config.yaml
n_layer: 11
d_model: 128
n_experts: 24
experts_per_token: 1
d_expert: 320
d_shared_expert: 0
activation: "swiglu"
moe_layers: [1, 2, 3, 4, 5, 6, 7, 8, 9, 10]
router_score: "softmax"
normalize_top_k: false
routed_scale: 9.71
balance_loss: 0.00313
balance_bias: false
router_z_loss: 0.0001
init_std_router: 0.00923
lr_router: 0.000562
vocab_size: 4526
norm: "rmsnorm"
norm_eps: 1e-06
tie_embeddings: false
optimizer: "soap_variant"
lr: 0.00911
beta1: 0.95
beta2: 0.99
grad_clip: 1.0
batch_tokens: 65536
seq_len: 1024
train_tokens: 305800000
steps: 4667
dataset: "wikipedia_en"
Below are experts of layer 4 (counted from 0) of a mixture-of-experts language model. Rows are named router (the router's row for the expert), gate (a neuron's input weights, with its number), up (a neuron's input weights, with its number), down (a neuron's output weights, with its number) and show model dimensions 0-63. Each number is 128 + 32 x the weight over its row's rms, rounded and kept within 0 to 255. Numbers have three digits each.
After each expert's rows: "comes before" lists some tokens at least twice as common just after its tokens as in all text. This comes from a sample of Wikipedia text that the model never trained on. Tokens count by the router's weight.

# expert 19
router:169170125170146165188186145128162128102146130170135165094167126157181138138160182206150096152151125143154130156136185171115185151158148078083119114163174132130133135146180161130137186185125090
gate2:100169107130096123174147151108151130107177112135126098108130103112159153112120145183169123156144141093112140115092126137085124113061109156106041079107116121079160202156088130144086150157135102
up2:132115118142126144100184144121060112127134158093112155126158064111108114109106138170159153142123100081107131145171074130051144116168142118094084135098182112180080085144153151147153064121231105
down2:110138173133144107099175095101098118118094194084144067101140054114102153082054128134205149115215168096104173179093119098117117109142171151121136132124126128149071082153161124136089128111127143
comes before: " was", " is", " |", " he", " had", " are"

# expert 15
router:181127106158118104142185172128157134129167152120144176103119097195160148151164160162178055162131152127128141153092151158095175059110224104070151107145165160139151138150136148143145122135078117
gate2:103097148093088105199144150149142163079128164079148097105113126132212141162072141148160125175138170146092099135125145127132135079110129143148168121103137091115172089110154100097145112132155116
up2:073149067104194195106135101131065104132136124111122104055082157096075153099144123106091126094123082074168127157132105126088109122109151116149126051145125119182137134129113160119143124164163122
down2:135153092141135074089150116109120042134093119080115105098148141097120113130159132115139088137138124099127084133173136114124132173074146167066111103164155095113118143076149110117116148124101102
comes before: ",", ".", " of", " and", " in", " were"

# expert 2
router:127157070154119173159162130139154115079179138203102149128148076164132152176177158201154105162145149144132115119122152153085154144139133078075118129150157199112116138173178134179142140151113102
gate2:169159187177174161118133181094134151141112127100107124158116162074157160136129153121167085116121087074187136091170145140112154028129141145107102100136079170108147152127149228107118136145090126
up2:133101192112192146116123155061132126112153116088114133101141125144093156127113163099105112133104081051225112151109127122089122062164095141141117154101100120090160150201159171133126099124095184
down2:175133130079116163137156151067159185137116182122158079150147116061126152134160103072146109145122158121150096083098084085100099103179203114106140161085136175167111128096090156136169105083137129
comes before: " |", "19", "M", "S", "1", "2"

# expert 18
router:133197105201135144141134125123144118106158133208134136072134107173133165140148152185174142182142179139124110152116174184084148101149127074122098123147169134119112158141194126183160142167101123
gate2:111109077119135177104092061195126051147154115143119106075118125112174177157133116216128130155138163109116178095134135110124140090107096115100082130124152119100160159115160180169089137051170141
up2:127151155152131134212093181062138140125091100148102076162095128114122146112112171123132117132149127148158064112110117135090132132148116117167144080113119170120161169113115073162094056147077065
down2:132164113081136128133132088109118145127142129187135197110115122099098161162170192128147152123152119150121098129104152152164101085121166158135161073163125087109192129143196120153167104142122120
comes before: " 0", "\n", "0", " 1", " ", "1"

# expert 12
router:159165100176141155161154138089171131080167166177109158098165119175163171164148160176174095172163160143135106162102167177096173091146164069090096104168173156120165142170166138146161145162093105
gate35:064117120137206130117180099143116168084097148127091090127113147114147131133079172145157098167138135162162154084125146111090151131110145150168155094097154152171081118126121088136092110145103150
up35:097119116171152156113163129119140197067144161099104167141199176111109117161138162090081138141121089106190171079098087090149158092139131140099118117149077130147108150114139115120121152180112150
down35:072110153180152137133137115046133160106157136128079110171086106162125160141160130133113106185166132121135122119080158091102083064123122194135158093197151084109125145165123110131081111119183166
comes before: " |", "–", ")", " ", ";", "%"

# expert 3
router:140161121146157156128135152127177105131172121132078183116131132157157125176159165190177130169129220122118126160108151171125166106128185104128159066180165153088124138183105115113197115119114101
gate2:108154220199168153114126079104106145090152124118129121150156085139122131156182132184138154056110146099095119081150193104134195095095158115100246125146134112161096112160152131083146100158107148
up2:161136130114092116129128141097065129090138098082172135077136107141115090154172149097109166132189139091082182170052160153115141153138125189111176102151123063157150116091170156136139179125133128
down2:183070159093112136146123094167142130142128091115130204095154126133092126151128122186142061135147118088078122153113167092129170124114164178153199134179172072104123096134114198161133148141051103
comes before: " by", " |", " to", " in", " States", " with"

# expert 13
router:171132106178184122121137146059146130094177132156080120116161078166195135149150143158151104142160157137131154126135173176133163080108137085079114125185182148099155146139114109124143172160111101
gate2:124115121096133141107186143048181140110145184182120136122155089153087143100142130188090141077137136125115183092120133123152100133138183143169050175183126122095090123158162145107130120114068083
up2:085181104144106146140149098136051122124112136119146113179121167112148087137058123138102119137068117155128082086147079139135149096091116110219165105115124149167159091132092161110079156114120108
down2:170183101153119133126115081138130073123188140152170126129106179022151118117139194098122145154136076179148132039171087106148126179105126137154114132153164121169136142173099157067082144122103150
comes before: " a", " the", " been", " an", " also", " not"

# expert 5
router:184132086179180172149143159115148094093165150144119147114155104152172134185134177135148089164162141118148098141129174177110177049127139095091086083161160149156125128164145160137135161182079143
gate2:159167181147189173141151122147116128137168116067161139163124109166119078154134114159145130056097075117106103120105129209098077116133144093151137093133130134135125108143124178106126087166154104
up2:136168134106128126123121111145087130086146084201052147165131147104089111138075076134077137160107149158099155130103111150137135141164064153069110185139179085179119125093118075088132117194121172
down2:109080101132057139138071187135155135152078106149138200077129163152139159107113115087167136178135152144145115116194099095141183151077101122112109160136070151161156135092170074183123151098162099
comes before: "\n", " The", " and", " He", " In", " which"

# expert 17
router:155157119175156140146144129148152143097179131124187138139151113177157174126127178179156120162195137170189106161154190162122202074103194100086124138153150177166131121188127133117126118143087077
gate2:098097189151161149059139099116160144112068097148154074131110170101057122138158120138165114082102138145108100123169125169108099094107164155115144085110147127065164154158103120096197145105164081
up2:130140139065226144191088105136146094090128129149163122105126175177157158138113108082131100137150145127063135112177119107094089081089080146096167107105129163159064142097152146126100105118165117
down2:125131113141119059109112106076104065093124155133089153111161145115146095114132083120120132107124143156126117101116131132139102176121093083104154125104166118134118173157142133151166140108214063
comes before: " the", " be", " a", " his", "ing", " to"